config.toml
n_layer = 13
d_model = 384
n_experts = 24
experts_per_token = 2
d_expert = 160
d_shared_expert = 0
activation = "swiglu"
moe_layers = [2, 3, 4, 5, 6, 7, 8, 9, 10, 11, 12]
router_score = "softmax"
normalize_top_k = true
routed_scale = 1.0
balance_loss = 0.00758
balance_bias = false
router_z_loss = 0.0001
init_std_router = 0.035
lr_router = 0.000916
n_head = 6
n_kv_head = 6
head_dim = 64
vocab_size = 37083
norm = "rmsnorm"
norm_place = "out"
norm_eps = 1e-05
positions = "rope"
rope_base = 23500.0
rope_fraction = 1.0
qk_norm = true
attn_scale = 0.125
tie_embeddings = false
parallel_block = false
init = "uniform"
init_std_qkv = 0.0248
init_std_o = 0.00487
init_std_up = 0.0248
init_std_down = 0.00345
init_out_by_depth = true
optimizer = "muon_variant"
lr = 0.00187
lr_mult_o = 1.4
beta1 = 0.95
lr_head = 0.0102
grad_clip = 2.0
warmup_steps = 50
schedule = "wsd"
decay_fraction = 0.859
decay_shape = "cos"
final_lr_fraction = 0.1
batch_tokens = [65536, 131072, 196608]
seq_len = 1024
doc_mask = true
train_tokens = 539800000
steps = 4365
dataset = "wikipedia_en"
Below are experts of layer 5 (counted from 0) of a mixture-of-experts language model. Rows are named router (the router's row for the expert), gate (a neuron's input weights, with its number), up (a neuron's input weights, with its number) and show model dimensions 128-255. Each number is 128 + 24 x the weight over its row's rms, rounded and kept within 0 to 255. Numbers have three digits each.
Before each expert's rows: a language model's description of what the expert responds to; "gets" lists some tokens that make up at least twice as much of what it gets as of all text. This comes from a sample of Wikipedia text that the model never trained on. Tokens count by the router's weight.

# expert 19
Description: Conjunction and and digits. Single digits and short numbers in dates, coordinates and measurements, and the conjunction and joining names or nouns.
gets: " and", "1", "0", "2", "3", "5"
router:120143170120111129160156177125122132142138150141101123181108151147148152130073139123119154084187091147130142102151173144129118133113138107115130117128161148169139103179147140136102140108126145110121131140151136137098145109124123125153104161109142106120090118116108097163129113180125147108127151085164125118143110118124105099132146115166118134144144167126108124119133137148139122100156
gate0:094136171147132102159133142117111131114113127108145116143113151110145138124125128156127157101080179158135115138118149114153102149124101105132117112156144082167096158162138120123121137160120128108167128120129128134112107072146126139132110129146134116136152176180144120069131070078136112128142137102090146103131133142152116137140099168123120134119106153088111126106106138127096126086110
up0:114160144109146142100152142154132136161125129126126091112114157095170138131204089111129090105113114130152121131092145112162098102126164095102134135146136131095098123098117123065087110139157107102126146085115126140100121120138142130137120108137121130125135146087122197146130106096127127111119152136115182149086156123166169147158116142125117149138122121101090169164179121099152139122147
gate1:106169141107131096114114148134123124075120112120118099143109101147126136079132114127108135154177170144139164124122119100111124121146167127132106138107145160171117132094187115136132117153142112161124145160140133121131117164099083158156113156161140132102096145088189119172135140113090158131165117175145178071124150117158127143090139142127127159116106105155108125119172110125131150145169
up1:138126138118139112125147196091145106131134108088120123150148160115128136141127130144181098101146099088126128114129119094150101099106128130114142138120142104131117133119148135115117086122160146120185177117112155135144138103119138095101112070148161087152122129151124121151121132155115107103147100128099156107099091156122093131144127121064158149155115105138109137144144095171147127139116

# expert 15
Description: Articles and adjectives. Articles a and an plus following adjectives like large, new, first, former, and month names in dates.
gets: " a", " an", " first", " new", "A", " A"
router:131124148136138146111143143106149127140142132091136111132104090105100138154114130135143107093122125165103094109139143117123131185141127100105137088107126099123125096169138143091088119101121151113128142153150118115130172100099124104121115155094137150177094090101095122130144154127120133142128151095089133111147114161125127157145153114124136117122097157113161147152099087146121180150099
gate0:193155153171129133135120131137165151127150137141067103059131117097152119140099106130112099146114159096120143136123125148142149092121082143107113132141114156138162112112133125129157165155103130127105114127119135122117115134162103114141113114123140133163136119130094145111156128118112081130153132050150151117128164145148119102130109104116137102116105100161107126097090135156128132150143
up0:127138134163127121124123174125090141131146141128104135129154125109109127105114147089150151119114146139127110126146134128075183118139113161114124139137107131107139119129145141143104137112135139124109089157136150142131086119147107116130148148108161090102125097095104097110122125125151096111163100127138128133106112143112137116130124119114151108125124103119101137137066116132143170180179
gate1:142125113148165131149090118183128087129077101152157144129128168093127162143130120108152147125129133140072126133140141135101129113086108132114151116137125152141101129126115134140110133167154112157121163132112154123133099141128116159103114168137115134135147141100136175148123145148169144131122146130118148154117103115106134159148162121107148149066104128127148117110148137149134125128100
up1:130141096089098116138121126154113189155131178162121136145122110118150161128137124144109106140133177136071184148144157138105125130110081129142138139135122107150131132107129163093086138130135093158141156161153137128131088129110115138142150101100153112136112109144117115136097085117112125111086125134126140137163119144094164147122132134143122130156138113113137171151135106094170121173135

# expert 14
Description: Possessives and paragraph ends. Possessive 's after nouns like country's, period plus paragraph break before headings, and some mid-word pieces in names.
gets: ".\n\n", "'s", " |\n\n", "\n\n", " m", "'"
router:129150149125112128128112119128145089171118189122114095144102153147140187177112130138115141108119145138163109127135151131130134156151126099105155144130102095122156116148100151123119126108173142118117147154101127107078149140128126111146136123158179128125122124131150169138090139155129158127112138120103132122146087128130116127178110132107135124129151101118092112138144104113134130137136
gate0:091155097155115154092152138108149108121146128130128141116124148099130136137127117129104125110131111095104102143123133174139155106121147145118172182123105111114121150110161147105103117177128125158106164107136109136127123105144090143135119150118118141094112147138116119103143125164102128083128167146087122134140130107154107128086106146137147140160170104119143121101129122124143111125140
up0:146134114112141132086141110146134107131132133094120119114147131129139118070101151154146134122086145127107123100128155144133135093141064138097179129092152117109140112154145128094118096120095172106100164084145140118153102141091129150123128113111140131147181119140136118143085125173127179148109145143147128117153131158136201102096157120131093143128080120145143097101160116141090147138086
gate1:120128122126124144092199136143091107134094174135151126110136083161149133150114122138157103120139095160140103132143139102104126141132179142111153155144127109147108106127122126178126130106179083097138120096108169117091119093169084147140145143120119186109133115139123131124109149134142117144167140175137123119131107172132119139122107111143156106147113114080119142138121118080130122127131
up1:147129116082158180106152118130080131139130107114123104111154146109098131142120072101156100123113132119108123089088120138095149142158120100119107159129160133165118139143127088037124140122151130127113085154125165146103112108111119137122124061095167162123144135139134194105170117123134196153146127113172113114132116126118137126154133116133099141111158138082142147112168153109158110139107

# expert 21
Description: Sentence ends, have. Sentence-final periods, dashes, and the auxiliaries had, has, have, plus odd word pieces mid-name such as p in Stan-dpipe.
gets: ".", "–", " had", " –", " has", " have"
router:119134134169112100158135117118094126162109119139146147139131120136136122147146143101134129125122102143136069115115103140168195145153146095107165147140142097132183158158108145134122178106088125104146156113092109125143108140129178137126106120134134128107133128126107100096140097140131081162157144149132123157086110141110099130115132105119124128125131084087121136111132127080113129084108
gate0:149115156147128152111132133140125123143120124157131149120121097113131093135096083136117127119168128102075112082133157118089129131168084143131125126154142104090101131083097170133143099139138105111123128126136112140148135125182103097122137156120113136133129156129130144169144134126126095151135103174140135092128154152136145138164126139129152131149146091166122056110150098085153138117122
up0:091155103149117097093157138166075122107112148104144151136104097135096096146096167110161154140151118116125093109093142137149161154161127141152153152101103111122136136111119119173104115155131112106132158136170099088111125120147158126099174130104137107114146140159156126141167140177150142159121137101123105120123157116124150163127141097146110188121119153096219158115106127113085142115125
gate1:127113084143114123114093132098162149145122135113116151134107158102092130130120148161118111121118140148139120099145135086168105104106140127158147101109118097155141097144133150168110092107119153105125161123088077095125167127078122128146126110147170149131137121117129158123088131132102106109175135120105101106113182109157142144104123107123099095100158106159132075126111107134199123134133
up1:108128116156109112127126107112123074147146106125128164149069139126146120187077127157134109124113132128139171119103129136119135066086145114108116123117155185107116139133104087123126126151088115188123125151163128090129140151164179120115144175114158157084119110166134130125126088133095128149080110139149132071097156124169099135133136152130101150150138090106124172143161154120124154114124

# expert 9
Description: Digits after separators. Digit groups after a decimal point or thousands comma, as in 23,296 or 12.012, plus possessives his, its, their and quantifiers.
gets: ".", " his", " its", " her", " their", "000"
router:124135127128096101123082135095125115158156106133116137107156102124122124147113143102148139097102109115121174119123112102126159138121129136136134126148128096111170122135140131108156162155131150137140115145103118130127138096113123139140164122162141150081097090083154149130118129145156149106120100142120145121205110145159123156159102086169099103156156122134141111131161086144123109147147
gate0:131120117109114125114126131101135112111102120120115140115136147098107121150158121115157108147100130121092123167108139078120143142165087135159120065148149141142132124129168098118160105130107131099151177150131162106140159126140082127135129118108146124098129114150116088149111151153090119087112153153077143080123097122129178135110084138133131149102141122125120088101133118160128120110126
up0:141101146152124163134140135164168115193087146103143115100169127103135154117100140120136156145122142179133127122120090122096158116099100145136120119107103122120130119172108146120135148161144119169149105118175136138136120168104143132122158131098141128191102117119131159133145120128129125093140127108162072145095128130142115092118106107144141130157100126132126114159103109082126102105118
gate1:079136103159129103113170133101150146114134111129115100089153150120105141142095141163132121145084134131113114109144152135108129124156162091108137158142158199156143100073101144106103134156172124114139122123103107123134127125081187105093145133099135150111087135100101121070143151108163128132142128092115123162152128132156136156116120115173170126108111138093100137146102126110123097132146
up1:117175106126168081107104125088133137080116111136137138114114151118133131137111068122109108145169102146153155155148076115121135134184137054112104101140129139111148150139149122150109147163148138158135129169155121133146097153143112123142144147135129120128177166118147141121168094136147115121172129145113158107128143138114120137113121135135153127095127110104122160086163165102128138121168

# expert 13
Description: Of and year prefixes. The preposition of, closing parentheses, section-heading == marks, and century prefixes of years such as 201, 198, 194.
gets: " of", ")", "201", "200", "==", "202"
router:161117146078123143133122130137131165165119154126147149111129139159151118154103135120172157123140099149113111071128162156144124137148128116097138128184147170127158114139139156082101123107125133101111109121098099096157140114116105132142072105139168158130126090114097106120095126128110077159124106128106105131117132145140097138099181114140106133139136145137119101105153126122108154136148
gate0:137118156109115134115144115123174134160156139087126160120129137166175089119097117098154103064120118145129113174121138196135171145141107123131159119112156119140117130132103109181133123165093146107150159114123109105156164130138118129114139114150122117150137104085118178087142089135120114166156124121140173112139173091136133160113124133116117153130095119169120083094100141116105142143150
up0:138136148122125146112126115130153130166127049153071155138148100114120140128139116080146137129138081153128155153139154133141145128069120148098118132151158098111171134132139120172130151167101158128130088141115151098115122109124160125135129139097107115122137082082141116163169159115163157168163153145134074156130117129144150108130129159096138108170139132116112155140123154123157166102125
gate1:142126110144120105185148185156173070134144136153137096138140146096096109111138105135152132167106135161097124098131134155124119162107154191124122110108083099157116161109124140128114130112125153098111130152122113160140111120133103110099096146156088122154155139169185145157127131147121100160130157118119101151101148050108163170145152109123145131094149117134131115121092127146132122141172
up1:153111161154109124145147126138146131157127153194150165128148100122114132107125133150131096118121107084128100111145155126132138099135096151130117128063115137136146123143150104145118103155104138122123157147128118146172095134141091096178128139137119090164120139139129126084122158109148150139127118123085117114150130176173127151121091099136122168129125104115110155162135107155153119134139

# expert 11
Description: Table numbers, 'on'. Numbers inside table cells of sports and election statistics, such as 24, 28, 39, and the preposition on.
gets: " on", " |", " |\n", "10", "12", "11"
router:141137116137153131144132156122119160141141116103181108156142120121170153177127169130137094138145091119162143121127127108156153136102120096109161156117130110120122182141161140114100137145143113112091114133111124139084172147155121118133073128149110141100126132146113155089141132115162131153135110121110105099176099147188118144149064105171106101157129110095119182126134095123119168174139
gate0:125146140092087106137140126148125103118079113076111127088154140119142106162128122095143108176154154165117150100161128144178161055113113122162117117125149152108106140146150137125129100120135144107111127134082169125137125144122125105178123150066125152090127146133131139140121128112148118153120116162174062109110128071078088130132103138157098124129097098139120101111129154116115083117132
up0:134118119112142117133145103142132136127114123102101170130134112131176163104165106104159109145133136120148116124068137119115132123123101149147068111082076122139144126126073072099140101090101121133166157120149141126102168113161173134083119097146170163142114113135133144094139101101116100103143159126117105113107137115135120136143111117149140126124133112137114150174130119124107106096130
gate1:171144157154164120151118140134115082145134137138097123167144119098127114120140100122108139151128080127124154133100103151120154105155186126172145146180147132120146121158154129100100122113134110132171108135102163124109122135158075111137128148145098092081105099133099125114104113128098120136123117130141129082119075117113123166137166145108113142134115134119077142106105129134146156141128
up1:164102096095134078126113138112171126138147097084136116090154157119153131126113151099140132147131104115111178135064097122101122119118128138148113172136120151108199149130133115125144160107121144112118092081109151103176125137090120159172125129097093088159138108124125114125158126133090118153104140106102114135134106148127123143086159167142124106159125136150156081103125162092089131096158

# expert 6
Description: Commas and location prepositions. Commas, including thousands separators, and prepositions like in, at, during, within, often before places or leagues.
gets: ",", " in", " (", "th", "),", " at"
router:121158127098126154164192136127090155133146152086133122101128143113106126119122208103114138068146112147134110133089153125118166165162147152135189142134127086132120150153153139162164111120145168145153177131129130163094138108167104124106124148131129137108085109118132145138095117140130104127160105122134125123162089156151131156120102089165166151155137110165090134170164103148123146085129
gate0:107145138121129120086146126101153127169097154157147108166129128123179116157142136097126111143081115116124124153119146102118110133155129145147104186122092109130167143116089145114141172130136112154115121115072104150136117120133172118109148124094114137107153128115146119159158139111103156118086081127079160168114134149127130154097108116078113145143155151050119120128186103065147151110131
up0:123126151126163119111133098137117168148100139126136184168104134117117127116151089144113141121116142168126160121071120131189118129124127105077117145164100193149092092093142126134129209170123125200120112155165137152152115108099099180150164157114148142098111116133130134147168087155126132149130144134130159119126076142169122114149121114145144122144181129158099151168172096147124110129129
gate1:165119150120100136114162143113109124124078137157123148167122149090088123130102164123136161158134105133116095128077108153121101142123105102065130126121127129165124107098100099163095132100113140116127159128117099166151155074148125113078175138119115143146137103142089106127116130107118110117177156139179117096167158122124142146090168127111170204149141143135141101151128125135101155129153
up1:129105126119145139081137147128126112100145131104142097126130117127166154163151113145105115094133140142142123164152157080149126161101104132099133151139117157109143138160158075121132151144121130099119129108153131102148120120153156134069117113114144116120101094127122138142112103144040147094203101130132137100146151176132139152123137172134098096104144158093123140122134128130130131131113